Weights of a small mixture-of-experts language model, trained from scratch on English Wikipedia: 160 experts in each of 10 layers.
Below are experts of layer 6 (counted from 0) of a mixture-of-experts language model. Rows are named router (the router's row for the expert), up (a neuron's input weights, with its number) and show model dimensions 0-127. Each number is 200 + 40 x the weight over its row's rms, rounded and kept within 0 to 999.
Before each expert's rows: a language model's description of what the expert responds to. This comes from a sample of Wikipedia text that the model never trained on.

# expert 2
What it handles: Sentence-initial subjects. Subject words opening a sentence or section before a verb, such as He, She, They, There, or the first piece of a surname in a biography.
router,308,268,249,192,212,265,215,186,161,246,169,145,229,215,244,197,235,228,241,187,190,268,178,223,176,178,220,163,256,203,247,202,207,168,223,202,172,218,197,231,190,289,145,205,160,185,227,221,131,197,139,178,224,224,149,144,241,150,247,202,263,207,135,186,263,293,157,117,215,181,171,208,280,237,198,175,163,225,149,167,240,261,147,185,235,235,209,195,181,226,156,169,256,210,234,273,217,190,191,171,164,209,166,226,237,243,180,271,157,172,165,187,198,174,179,139,233,178,159,274,146,156,195,208,249,186,152,151
up2,198,144,144,218,190,130,155,203,237,188,130,190,171,194,177,270,200,190,172,177,267,218,252,155,205,145,186,155,211,256,163,282,157,236,224,154,188,189,160,201,158,179,220,225,165,204,238,197,174,108,178,181,172,219,181,227,283,155,200,273,220,197,197,245,247,176,162,269,154,214,246,228,182,217,191,223,129,174,134,197,129,143,229,201,153,271,258,183,218,224,153,206,151,222,173,139,229,243,160,141,170,224,199,196,185,159,247,122,124,134,174,236,161,209,195,244,222,192,177,164,193,208,101,156,199,154,203,180
up3,141,141,236,255,187,228,116,155,206,156,211,163,236,164,176,194,169,148,237,248,211,211,180,249,216,232,154,212,203,232,225,286,148,228,214,221,226,160,205,252,264,213,159,173,165,243,246,244,220,177,183,180,260,259,258,224,167,180,174,240,193,201,210,205,194,279,248,223,301,260,165,121,163,132,234,213,139,190,154,235,269,165,199,149,227,234,230,226,230,187,242,144,135,191,214,160,203,192,150,234,212,162,193,119,188,170,209,186,191,169,255,196,186,168,153,259,248,176,204,234,249,185,217,116,249,147,237,225
up4,224,151,231,234,212,248,251,169,256,230,161,238,148,257,118,223,235,168,292,148,232,221,255,175,192,200,186,88,279,164,187,214,221,216,174,246,216,183,180,232,221,192,188,240,201,219,205,254,180,229,192,275,183,224,200,205,218,272,123,258,223,241,201,206,260,164,211,236,197,137,221,262,146,282,195,221,170,187,256,243,242,209,142,165,203,201,200,191,205,186,211,207,225,164,249,248,195,234,219,245,289,147,244,209,229,181,194,226,126,248,204,180,136,229,181,194,239,248,265,221,216,153,197,186,150,197,262,131
up5,235,195,197,159,211,180,167,160,232,231,123,135,244,178,166,146,227,199,183,224,240,230,134,225,207,208,252,146,172,244,226,177,223,240,159,190,162,251,245,183,271,163,275,172,214,218,253,207,249,238,227,191,206,200,192,144,180,232,177,150,168,203,126,169,177,252,193,215,186,119,244,223,166,239,239,229,261,127,122,251,246,200,209,195,247,197,184,218,142,209,198,190,207,182,257,226,199,232,164,182,290,199,249,179,165,243,152,215,163,273,270,200,271,215,131,158,173,224,212,233,209,138,307,220,259,184,236,227
up6,282,324,189,174,273,244,216,199,186,186,240,213,167,210,204,206,257,237,291,154,170,241,195,173,208,210,188,111,248,235,220,194,216,203,197,194,157,222,230,202,231,194,212,166,267,195,232,178,202,255,212,262,261,205,206,198,131,255,215,158,198,195,144,168,226,233,215,182,225,198,119,162,241,204,203,186,178,156,154,234,221,273,135,161,203,180,182,246,180,198,243,157,280,190,248,269,160,148,235,118,244,163,172,238,274,233,181,256,174,203,173,166,230,191,220,114,255,242,199,270,216,179,210,148,178,187,200,219
up7,212,217,159,211,164,207,184,218,232,154,198,181,162,238,216,176,203,147,206,164,218,182,194,139,177,176,170,233,178,190,129,235,187,223,267,158,174,136,231,163,158,162,186,209,214,245,249,170,100,208,156,258,250,263,184,162,234,203,184,184,120,78,160,264,216,219,253,211,206,177,232,167,237,157,187,111,172,179,254,194,173,205,170,163,211,158,180,152,196,198,200,209,136,156,261,273,169,275,193,253,261,282,253,273,163,212,215,194,157,196,188,111,172,200,198,191,216,205,211,189,249,176,265,165,150,235,212,158
up8,195,199,214,173,184,230,169,123,193,186,159,130,232,175,164,223,194,224,273,244,165,170,226,213,204,137,160,158,245,229,215,178,189,148,253,131,197,205,194,236,153,167,229,198,151,263,197,220,193,179,163,236,173,148,259,226,248,170,204,198,119,224,188,174,192,97,175,167,194,206,233,157,262,211,199,204,152,196,190,314,216,139,190,182,192,176,270,198,176,133,229,279,200,188,214,196,130,183,79,221,200,239,216,263,256,219,239,241,192,180,175,147,175,218,180,165,182,197,282,149,262,161,181,217,248,213,217,263
up9,276,153,273,233,233,152,164,175,221,155,157,131,176,212,231,209,182,218,205,231,203,234,229,230,230,169,193,170,146,191,187,148,174,200,175,176,164,250,257,219,212,177,153,184,91,149,119,253,112,188,175,196,203,172,248,310,216,253,215,175,218,187,134,210,233,111,146,151,287,207,203,213,155,207,199,223,173,236,193,243,208,199,170,193,221,176,175,181,157,218,197,155,198,166,185,243,136,206,256,213,207,223,224,165,157,274,216,194,137,181,126,213,188,201,153,218,172,145,121,171,238,257,183,196,278,191,225,186

# expert 24
What it handles: Place-name openings. First pieces of country, city and place names after in/of, such as Bel(arus), Serb(ian), Mil(an), Palest(ine), Malay(sia).
router,267,266,222,196,195,230,184,276,166,222,161,142,234,170,211,229,278,247,252,153,211,215,170,246,160,181,193,112,215,149,240,232,185,102,292,214,209,257,172,210,153,234,169,224,104,185,192,281,189,230,148,133,175,210,177,159,190,195,231,186,264,154,168,211,226,223,151,188,249,174,189,221,224,216,128,177,150,261,164,153,247,230,152,214,201,227,263,215,201,225,188,147,210,235,219,219,208,183,196,188,148,244,167,258,231,240,181,241,231,194,145,202,193,215,174,128,264,176,184,222,226,217,128,171,230,198,173,127
up2,190,239,193,213,232,228,224,70,236,117,204,145,157,107,219,221,256,162,209,153,125,188,106,178,186,147,248,234,229,234,191,237,229,238,198,211,174,254,224,194,207,216,247,218,170,222,170,186,172,194,215,234,154,140,197,217,280,243,217,227,174,202,186,220,217,230,199,211,194,222,126,228,146,195,195,218,257,184,237,225,215,194,193,287,198,158,271,182,132,161,204,201,151,155,155,228,126,241,184,163,162,190,206,258,173,166,197,178,153,150,260,148,246,115,229,224,232,238,169,169,127,149,177,187,220,215,161,189
up3,205,270,203,186,212,160,158,201,165,238,261,216,223,217,144,227,269,225,228,148,198,270,179,243,232,178,188,162,250,249,164,194,104,146,202,213,245,287,143,181,268,243,198,187,196,167,239,230,126,211,268,257,156,228,214,165,204,202,278,232,266,221,142,198,186,152,174,200,212,268,186,196,201,190,155,210,183,183,259,210,185,287,243,212,235,195,182,195,223,213,121,258,226,131,205,186,154,162,161,216,164,184,167,157,160,171,219,168,185,136,144,169,132,181,163,165,225,236,211,143,252,150,139,217,231,202,263,185
up4,129,199,174,150,145,216,162,163,173,166,192,197,237,229,237,183,201,282,235,151,218,250,158,232,155,214,154,268,163,146,155,198,192,226,146,193,225,188,197,152,233,236,227,230,150,247,160,125,137,227,220,202,128,162,189,219,120,270,215,196,245,204,142,161,234,198,255,124,179,260,167,237,195,173,200,186,246,266,231,189,268,116,227,245,192,217,196,289,203,163,205,124,162,200,204,220,210,176,203,189,120,235,204,167,255,192,176,241,238,253,269,201,221,184,240,166,183,132,196,183,231,183,211,192,255,164,263,166
up5,225,217,254,229,243,235,186,150,219,151,231,128,277,166,196,163,214,139,199,151,163,220,214,217,190,223,246,246,165,158,221,200,194,294,269,248,184,129,220,232,126,210,224,206,158,177,198,219,106,246,206,299,245,218,251,196,149,196,209,216,226,134,261,253,218,221,148,266,233,231,192,197,201,147,172,230,236,102,234,235,187,212,220,236,239,185,221,223,190,134,202,208,193,259,174,210,158,254,170,192,192,176,175,238,173,237,182,212,222,112,196,187,151,260,241,239,220,223,206,204,164,273,238,207,226,184,154,281
up6,183,262,230,221,170,203,164,176,191,252,190,208,169,188,239,198,271,183,155,171,179,253,164,196,192,233,230,218,273,168,251,181,177,166,247,208,189,185,192,145,203,229,180,200,206,193,182,211,185,171,210,177,141,183,179,196,207,215,204,252,120,176,258,211,192,168,203,145,169,204,211,223,158,216,152,245,168,252,245,215,254,293,189,254,132,229,210,297,246,200,100,163,211,146,221,206,185,183,208,127,214,243,164,179,309,224,117,237,253,224,159,208,188,244,215,227,289,154,225,213,294,212,225,189,97,154,243,196
up7,233,223,252,215,127,242,212,181,266,233,155,252,141,245,196,260,216,206,162,214,244,180,150,199,187,208,192,175,220,180,176,197,152,179,176,281,232,152,133,232,191,221,225,228,177,231,121,231,162,258,167,243,203,237,136,224,276,234,233,199,193,115,172,242,216,171,223,238,158,179,150,238,206,260,264,208,235,255,263,169,253,196,230,259,205,186,205,293,200,176,177,242,252,157,143,168,274,281,132,143,216,265,190,184,194,161,267,205,216,190,209,196,211,208,198,240,194,286,211,177,167,173,149,203,157,230,204,181
up8,192,145,165,247,245,244,228,192,187,213,141,142,274,229,211,169,221,168,163,194,151,148,220,156,234,221,193,198,223,161,177,211,200,134,174,158,218,81,195,162,192,230,140,188,193,203,155,184,204,201,245,281,181,209,263,296,274,173,229,243,184,181,137,193,215,213,224,202,254,162,135,258,152,171,190,210,223,289,178,219,218,174,117,179,205,225,237,257,230,192,214,155,243,214,175,198,203,146,212,261,136,232,196,170,193,212,164,161,217,251,249,257,254,216,197,206,222,267,210,163,144,303,229,206,250,247,194,204
up9,157,203,204,145,203,231,198,228,179,183,127,254,217,121,132,164,191,213,171,176,269,288,209,163,150,144,169,128,205,292,268,248,226,205,289,189,236,159,211,147,177,151,186,143,222,202,156,180,168,176,236,179,154,84,203,214,170,191,207,195,284,170,253,237,242,194,265,195,131,239,198,225,174,163,229,222,242,227,211,155,223,226,202,171,175,215,240,209,169,163,262,189,283,206,203,225,163,162,186,149,206,189,194,176,172,163,233,196,234,173,211,196,219,185,168,195,265,188,147,250,151,218,207,116,229,190,135,175

# expert 21
What it handles: Latinate word stems. Middle stems of Latinate words after prefixes like ex-, con-, ob-, acc-, followed by -tion or -ed endings, e.g. ob-sc-ured, rec-ept-or.
router,171,186,220,228,285,246,268,224,188,227,169,184,204,184,189,219,189,208,241,170,185,209,188,220,166,138,229,108,216,178,246,245,192,164,258,208,151,196,117,226,177,273,180,211,169,239,213,269,141,255,139,186,150,204,150,155,204,183,162,177,221,152,196,271,208,202,172,102,174,152,216,178,182,225,175,145,206,256,143,192,208,204,164,115,203,163,243,237,143,261,176,192,222,237,223,193,231,149,171,179,241,261,223,240,211,262,150,203,272,210,151,166,201,121,143,187,231,172,175,254,182,112,151,194,216,182,187,260
up0,170,277,200,164,222,208,227,171,223,218,149,280,146,231,232,232,176,226,240,171,157,250,177,179,169,116,188,225,195,223,220,263,159,143,266,268,82,229,133,213,238,179,230,187,139,199,260,158,252,104,208,171,167,251,227,144,125,200,135,210,175,181,201,196,280,198,192,161,206,181,147,185,148,247,222,174,199,210,165,188,191,229,219,169,229,241,184,154,220,201,254,215,242,218,189,246,181,260,165,263,257,228,155,313,219,207,176,154,246,197,206,175,246,140,238,219,204,225,198,213,213,201,168,215,210,171,179,184
up1,181,166,205,156,145,196,142,147,188,190,182,178,191,145,202,203,246,184,194,191,184,190,146,267,223,198,172,252,233,138,182,165,169,143,185,188,188,186,191,166,248,229,173,222,217,118,246,267,187,185,182,113,156,229,152,206,144,108,222,146,164,170,176,298,206,248,239,219,154,202,209,194,205,193,176,149,208,240,205,248,263,152,155,130,245,199,117,141,196,191,188,174,282,187,230,179,223,150,267,195,171,165,263,204,222,159,147,263,230,265,198,260,241,166,201,145,177,230,246,278,186,170,190,232,206,157,235,240
up2,254,145,48,178,225,238,231,220,205,172,194,260,215,171,219,198,186,144,219,165,213,220,134,203,230,224,203,153,175,131,143,185,162,197,135,192,219,282,173,162,189,216,161,176,209,179,223,189,181,189,159,154,216,228,174,117,211,195,164,190,176,187,192,244,240,202,185,254,155,206,178,258,255,165,200,172,203,190,151,139,183,195,316,168,227,232,213,246,233,217,117,197,210,275,174,201,213,216,156,231,137,246,207,163,104,193,168,253,259,218,249,237,203,192,167,226,226,165,215,227,158,186,223,167,278,183,207,280
up3,139,153,193,260,153,204,156,160,221,212,141,213,224,87,128,246,130,182,180,256,216,213,224,212,210,201,206,213,142,211,166,171,192,195,193,259,131,191,180,220,191,184,157,175,220,223,163,251,171,288,205,200,232,214,164,221,198,207,221,185,203,211,164,198,259,175,212,139,194,186,219,146,193,263,301,191,159,236,238,177,153,202,189,176,173,276,159,167,215,179,171,182,180,252,164,169,188,201,190,216,174,200,131,244,313,226,218,211,189,255,236,220,170,171,262,208,182,226,186,175,144,212,315,170,283,121,247,238
up4,174,180,233,261,218,149,154,231,226,254,204,246,127,189,187,164,157,314,202,189,160,162,198,222,206,210,155,196,208,287,101,228,189,195,207,185,247,178,183,130,208,277,221,200,218,231,178,122,165,253,149,175,267,275,186,148,241,281,219,162,219,214,168,160,162,217,201,219,220,189,238,147,237,169,212,140,241,210,207,198,262,241,176,243,140,160,257,188,200,234,150,184,129,189,203,198,191,225,137,188,225,205,259,211,215,203,192,216,191,156,219,172,194,279,172,236,178,150,185,151,111,216,217,167,224,184,156,125
up5,192,222,191,224,229,173,230,208,257,281,191,109,210,244,215,194,217,239,214,185,231,225,182,240,216,179,211,158,179,205,213,173,176,254,180,170,272,144,297,224,187,225,283,212,113,198,203,287,172,119,233,222,189,140,209,196,197,93,199,228,107,233,241,251,217,246,166,232,153,194,171,208,211,243,155,210,159,245,191,230,220,180,227,198,181,193,227,181,190,215,230,188,244,204,175,274,250,165,194,231,255,221,245,211,150,310,210,225,159,146,236,190,132,143,216,221,180,225,217,135,242,217,151,149,179,154,243,205
up6,194,161,151,203,214,155,159,172,207,188,282,136,213,190,180,297,250,168,187,167,245,198,206,167,160,185,234,157,171,142,213,245,239,205,253,233,188,250,255,202,210,203,181,158,192,160,228,210,143,94,209,173,254,185,280,200,172,163,93,157,176,158,169,238,200,112,209,183,189,211,178,229,164,218,213,176,170,258,143,250,223,200,175,214,171,120,209,142,200,184,179,155,175,237,285,209,161,143,186,231,129,195,253,178,221,182,165,245,123,173,205,207,230,208,252,207,291,195,199,115,169,211,219,192,246,200,215,225
up7,189,183,207,245,287,132,179,185,237,229,201,179,179,207,264,207,217,184,226,111,323,190,177,215,161,232,208,208,239,202,205,234,217,183,187,151,248,292,200,218,221,162,170,218,201,259,196,232,196,105,149,193,168,223,202,197,183,131,201,278,244,170,252,114,162,208,235,146,203,168,227,161,201,232,178,229,187,253,212,195,134,221,170,156,261,192,230,237,210,198,239,85,117,203,214,154,223,168,187,133,219,234,225,211,265,174,172,171,182,286,262,220,189,233,194,188,220,205,167,166,247,147,162,206,207,247,223,197